Experts of a small language model.
Size: 9 layers, 26.5M parameters.
Experts: 96 GELU neurons an expert, a softmax router.
Training: a variant of Adam for the experts, 700M tokens, 5464 steps.
Below are experts of layer 6 (counted from 0) of a mixture-of-experts language model. Rows are named router (the router's row for the expert), up (a neuron's input weights, with its number), down (a neuron's output weights, with its number) and show model dimensions 0-159. Each number is 500 + 40 x the weight over its row's rms, rounded and kept within 0 to 999. Numbers have three digits each.
Before each expert's rows: "gets" lists some tokens that make up at least twice as much of what it gets as of all text; "comes before" lists some tokens at least twice as common just after its tokens as in all text. This comes from a sample of Wikipedia text that the model never trained on. Tokens count by the router's weight.

# expert 30
gets: "1", "2", "9", "3", "7", "8"
comes before: "9", "8", "7", "6", "5", "0"
router:459515485466574538470543424537521443494535504510515517493562491500492481492471445491522471429386523515493475433475459426505546430498545500502469390506541430473508572550495563517483552446481502469533549527569492477510508461482462480467538470498508484503478647474475508566452478503502471461451494438533528454484531512506497548523520496574474482473507437481538497512515500427510535543531436522473470494484502473442512505473514443460476579516492497552554439445467509488510568469484596
up1:493531443534501542537453399511552506455525554517523494436544496487504520476502485570512479513441515568530539486536499533497489556517445556468487417492505486561554557480462498543497507382526518485453547458504547471504495451491563484489491492557532466520529591480440470461494492525549528405580475464508536472507480459464498474552559492475455531503481515485533580491495459472464501505512424499505449494385509509549530518485577500527487506486520464408472459459415429484480432483480495
down1:540444483536503488523396571526503452511466478460446504522431525489481482472508453479544511539571446515465518503547537513559455520525507537550412520547582555485531462492511536470485440483465444502528490479459545542511447472431490498474510393544466518451507402466493462479510471399503429514508418510475439500522482462471465433448531511464554516470435489474514543538492519443497490511515583521542522449525532489484504537500438538536559534467483469464507443543539531448447485477461549

# expert 59
gets: " |", ":", "|", ";", "-", "="
comes before: " ", "\n", " The", " A", " S", " —"
router:448539492571603516477527451492529472479502461543495471439521503570557503475486489457457484466432492528548459501455437463462571413461570491549471413517533491511515575535393536487495516445534545516530489478540528527538565464458475461360489510535556496455461481448479516502460537485484498454450527514522545448515513529510497493531542434544482472471564501499540498516476461470505539531509422576465487468501490557445494507505497498535510525518507507557527496431463455482498569480461560
up1:510508484530494642498499410518514424563518545489475493499499489470443484451491530529492492564492532481423499465548529479481493452499549528473472497526423545495493488438520554519471549503488494537536419508447478485497511478447474535503491517480532536414509550521466486524384548470472503510509546523554504486477494510495465463535530464534527416528436485435531570502449484453611515452471504443546493499485541520497521434419500475579509563483556453531520439499497473477482575507561525
down1:448536435484489460432514494515426440540466511500516524538528509448522440461564462577566599447435499453502515520454426532486481515471480564511490445427496490517461472535559484485457483474479487494507451560450563499433479415514471468487455458492539450503531495486534533483473507419413431543457542494555558500517469457453581456537492449489447566507453496478479581485510507558448538528506456466471508491476470479475513495458492439451563526516483545515514497487453504491521544423488483

# expert 37
gets: " the", " was", " as", " an", "ed", " went"
comes before: " to", " a", " the", " in", " as", " an"
router:488546512562569509453510384520505456483478527504531492490529530528457474491421504466438530487456503517517486454465481421527485465532536440539493446467550474495544520514417529452531547459548460500562525461500488509510551484470435464345540512501489505507477580497504510564475532555549419495473508436586603463523506486521519473502548529551525478463482442485486451545515467498520518504480494503505452519424498569457466557478491546514455495505478517479511499516505402531505572466486494
up0:528434489528533569509495503507536478542494513455519495487512543568525461493544429535491463431470456565466572485495492473442494494479522497501539494533457457522510435491555486519488556543566554579432537513575497534477529500483435496465513515470491460497452504542521555521473493484499510549489490432494565520485474594528492404459509498422524480497501457449457544471524567433548555462430524499503585482528585547426537512483476500486490456401477446529467461512511479507555553542422506
down0:564494444506497494491551442521505458506547508538425473481481571529389460470516526445528535482447507523541575477495492534482519460481449551536515398538530516495487458533484430419570483501497522552480543533501481462539518474473528482512483387455451522474525532479516534491525432587455494498538465514441433497485399474501487539463566499429449477511493560537554506504548486457478510472519505489459515471543497525419489516536508447510561508484505506594442566468491526473523457487553469

# expert 26
gets: "ed", " years", "0", "6", "5", "4"
comes before: " in", ".", ",", " by", " to", " on"
router:526502450511513533457525400519509453498464474541524525472535497485507494466467488508513490464455510536507460463499514494435483489485490463445445423449556437537570580510515503530491563431501530545521512505507477516519501467439469454376484481558517535439491634519445542508446510507557455498527478433550535479502564457520473397511526417474451511421492466467540488527508451414514535508492485488478502525458505558499481559469532505497433591509524479515509468467503455469502532442469467
up1:494536482496462589526531466548522477483407588475540541511496443490542499493449532550443514511495567489471591565508504479510491453465438479488498482475518551522464507604425521495506511564526557457490488513485483489495507473543455478494573542477512484450483504447453492495460456584539564501496451530524505487590530537488462494487531454434495494474535461465526495564528516360513560453435512549487486506501529615510488538513564564473523521517507500482509516514508525490450505587519477
down1:505504540443538518478497596520503515488447496448534537578454454487475474525472540555434476494494446521435431507609520480538389498528521489463523568459508527528481467570475513484511470508429516442482546571478458562523559584494484494515518523480522527501450575514580459531436519563507482561527504483562477488490585467491577432491483516508501524511527490433527446487536517455432447414493482472502473452513489496520540469467512521454524534519519478480510522512541515423495469545496559

# expert 47
gets: " of", " in", " with", " for", " to", "ing"
comes before: " the", " a", " his", " an", " that", " their"
router:440521466519552529481538420530525496407495490464506505450483535505504483426500485484480473454474511523441452516470468468436553452447507527498458442457539487527486517531431540466489563499552491575492493543560543487518572489511480438325565502548499524502433561534457520537478457566507475437491451451499486470552567483512487499516574478566466516488528468517514499494465447478513529557492497508446467561501505510512503524459581461536457481553452506528545481462497469493527580492494557
up0:546447510449515508584479468515530505495482516475506513508510465442551518482506478439535455501493477579517449487554468510522590516494462541438486441513555496518447547473482461521540444505562460459494493536462499481513507487478492502497513581442482490468474513475492458505560526452456561524498483514454499430547502557467472524530439464490546462519486530540505639458465433451510517467493483504421468533511595531564467401501510387562524522512452584460548503531505457485568481490471511
down0:522595519566504513470465526513492574554542438457520441544502539472443528516508558540511509504539532434531621431466438484542443470578489521507536554572543485549527559550544475522516506543485480501443500507531578481470491506444548500461484486528544489573530526486408504480503562486469491605580460500432538496569514536542532448492522536485510484548475567532579475498511502498440458440470442540477501477511496543509528515502513500555512490531512521487469484495446515475468522554486545

# expert 38
gets: " ", " (", "–", " ["
comes before: "1", "2", "3", "4", "6", "5"
router:475569509522630549474524477482551507500524485508573506515529495547525449456499479440501495488375560518521514502434461445431523495481580463538438479476490470505536574580449557492454549444508528527486497514526528506517531428496496449490509500503573502498495538474486565552491544528501489478505536410555557458527524516489476475528547486558425426487554454489528537524487467452555527527473474508506468548432533589467532538508488451558444532532507511488541498423462500493504551489478508
up1:478521474550554562519495471475554480461488513554438469491497577480541515464449438575422469501498520497552498518485541453506479488449550586534472484520508529587545520479457496458471605555489447493531527575490467513535457520441477529496509460495561506517517507512540503535479467461519412480513476531587505468487481473452535438614482471489540453508512555513490489538497452500548456555507457470493480551566501496489515453470516454589525549503519550576504459502486522506535482425601527
down1:530404474434439449527493456560465487487549541536523497543577453526502518488502495468556578463468473498538468514478509445486522510552588574479480518546509428526536559496507509476508508497452521499518493468521473449438449543497415481577509514501493460521535475522608473465553541494503540525524473551593515528395494482499507511522439527534516485505493514472534483521509507477547513464455476532485494454500504418507486534489576502488523417520391514610529496465465570470509475497493453

# expert 8
gets: "0", "2", "1", "3", "4", "5"
comes before: " |", "0", "–", ".", "1", "5"
router:485562516520547571453526420518537435509436445537547513472528479494485462448454481486480465479411490540478484454444449485473510426522553488489478386535552462526509558514492557524481546431498549512487497544510473454504511416480437505441513506537563503503515605507481545488476506559516503435504494452525492455475503524488485488530539449593456512487525480507506494537521504410564545547506454546479454467431533514416492552440552489514490525537487472541575507462514511506496526432511553
up1:443504477592545451527506535493489454460552494482524444448552534509531499558497506482485450548510473506556516529487520503549488534498522450501518578483544413509583488581480522487520458466507420531501508533470482515559590517523522484459562468570552516395483517537505626488474529563482481486427456555485508489497528509558501497498466487525473528458552486505503507576475482401504490545536518485537496511464493567519507507548547549500500495429510591535536506503449480454439509583517525
down1:514506492506517527554481445547484456535537530417456487463478497553505485449509576534545458581528472456457559460412547562493500492476487490551471527529525473544462436458536465460529430485493586489496511554459446510542540550465483586532466473491525533441523468501548445525530531494522456526474483521513471508510478497535480502465435549415439480525479464497485490475582562580466519560573454491507579521515452428531536501485536499458505555423517505481597453496479475459519522487552509

# expert 1
gets: " in", " with", " for", " after", " of", " by"
comes before: " the", " a", " his", " her", " he", " that"
router:488532505517559518505516387531498480372474475510495568469522477514486459435472491464531496489455466587472478520500474455496578461479509454528481437474533487480503513561424533500498522502503503509472532543540462466481539480496484437333543473542490501482498554498489506515461448606527445452520480421557570475506540499529456451495525475568439510486532478482479484499504506462565526568468475560463504490500499537492486557397545502528499505525535532464531507500483448466522562480525522
up1:449545492554502466479525539520515459470472521542484490517564547493500523446473485483472500511503523546472525520514463517465464512477512452491547440478509457479482495527392553485453534433472516521500617552491432513551445428487522520489582506563448487469472486523552489460504473511494434449514486463543440499565494511548470459472515514496596480544504402449472474462534432530480557511499490568493472476444506516456485608487544563461428502509463470548548506542541441535491474578558458
down1:525501496484495549458498490555501520490451490478556491530453510499508515522505570514561442542575538542490481479451470524525460533506430560491524620456504491480540518499524453448515519500469512547463537438507470480450541503502520495543533572498531491468475528577573481466476485522478417508479484476478470474524539536512510487402425491476601504529466466531488560452529578460412476507466458510482487577557505552517514530505454479439482444423569530529462446528466488488426584567504510

# expert 48
gets: " was", " is", " be", " were", " are", " not"
comes before: "ed", "ing", " a", " in", " not", "ion"
router:491503433484502524425559429498543496401462530489518476487512540507485473423486497484492449504467482501493511473476409464496475451502559488582478405512556482524508548465486528479476542451542460538530539539579483522522503491492429442410561475467554490530423580526475491508447493541531537483467520523540496446523569527474462483503517487454421467472528481440548479448455492474528530529429437481485474529519476491446503478501604502478484586539460540510537514481482443497493572440488545
up0:512491445540518477461581472520556506520502472445586450436468501570478500514498460489507565464512460493448494504476476467497552517454520582507529505514488489434546552514459589534562519612538467517505486586482503495493534533472556464489599482536544473567428503607434464533521519616524541471483457494482501462490503486486453527517453508459486540461450473485524551485532476506544563467464538462437475505512458481512478460505548483488477502532553562571452525509464511524478560487465525
down0:537497496543514484461516502528540468467515432517536447540494488527497431475526476522514563472649524510490525525481464488540501517521544486537506497492479536472461517514445487538517531528487513540513524488521490523470483565618479500665560536429504516496506392492454531499463451529569534466534521544455499506528447498505483503493502524423564472469463489472496453496486521504504564467444471497432464512513470437544424457572443489438494486520499503525463516532568418554504524525481543

# expert 15
gets: "s", "ation", "es", "ers", "ity", " House"
comes before: " of", ",", ".", " and", " in", " for"
router:438523460485525585518541471540474465465510466567498458453479535510515465497498477489441426461471498504507504445467467517431510473505518462510508429537520482472546602501472533469502522401522491508482542532520487511496489484443440455408518470554545554409466575493466514541503509558489449489425522498546514449559474507489467510512539457507399505499524477495565502531422509465507489536522468539482456581515520499449524525457504474542455553537445543559527431429427455498574497464527530
up1:512464471502490506489518539468505451447481519472550526395513501510478539474484503544381517527485529527494437514452463544483518506440522544569595565459532490519448517494468493516567487487468562460464567482589558530478414495488459477478543472513454505513542495489468462462445541469484506489483553501440544497488447555539510549453499516482468540485525522500501393462509508518508465475461503527402428551517502482541481555466453519536403461488525501416486482477467501483596501419513501
down1:505520456596508480481531576488517494534544483463506494496506542505536480540527543419492441464536526493491525404521581585497543467484533512406447448475490514539535466468557469490553496503465454469507548488492521459518503527477542467473469481563506438439558512515507491454384499493533585467512562481560525517480514477506511546500431538517500520442488547493510509526461519429441468469482477486489460524558487473512545481505454502446533517513447407555539523556558496488581529577517582

# expert 21
gets: "s", "%", "es", " which", " who", "ers"
comes before: ",", ".", " are", " and", " were", " in"
router:437546478459545508477533471558503465451477491523503481452542532552474464483510473451429429462455474533476497490456455534376506457464450494529450451540552451489540582519496524458520508455536462547505508486534515539526463456401415409416502461504526541457492575522450548565477513534524438482497418534499495520536499524549497491533543424513445513463569490485521497538451472475510525533494485498511464504460537494502510530479534447518454489487421545473458464442459547455514549446529543
up1:440513500505516566514532534446491533483447505554588451560471449488526525515487500519529501477509556472472490492494531490522469448527505488532469522435477572507477513442516509435512450445621480360514520551494497459543469572474526510501535507468572483533480519495480549447489515497512477522443514477539485512492471513403450451500549544481508513532421461527523490532507450458497573474561501526427529448553565494484526479509484530595530574492528426521518507503462427438476501509570460
down1:518523461510504461462544563472451444476469465415408535599472514505558533569497508512473498551527513501481443485505533425544442550506519490566531542437474461489524508414543518500465492508497496519450522467489563462553483513487525462549494523514542463534520489530536531495518494516473535450563492531561479502521545479461443449535431515537522562471463471509463468515508495500528463426528549512457551489518536515509492444597501489569585534574533502480479448571567396482501475453570488

# expert 23
gets: "'", "’", " dis", " It", " version", " House"
comes before: "s", " of", "t", " is", "ed", "d"
router:450547497481516538467557484535500418403503507527523505505505561576537513528503464468519421460448535512482518491526490479427488397481536425542468477464494463509539574550467490446463510453550485489508490529527545463569447516512445495447539495538527514499445566449423577535499478554466494445439497474604514487535585563478477479530506478534459499482501452515464459488477492438544512532493491568449503549484556489469552486508549465592489526516479539501490486452468418460535473501518513
up0:458483411510470579440502447466546548460553512510504491490516483537425471510466514489475458452503580532602440505509506409515498486458457450529512461537547495515543536476506480488461480520455531565473545455491512477509468488517459396438529479480429483555494598502455565516476528479469503488531516455504509488476518553494507442488483519546442536514518491541529500443507488481479474459484453504423545466539495510502604486448555494486460441490530493522477549457631539474491564457517555
down0:498465509493561456486482484550531503534531568439511540529459502519506480482482512439516464568602491488440427556492483436468460430505547529508534525516502494477489443486500518505507475430508509408490432560486546527512474542504513492637497515466466509531498366444530492512587528477534534473507557541551443501451505537475608537441483556527459535435436520559456453499480457499455533493504508495456532530481491488499490523505477487514514565555538522447534497483435458516539480484475509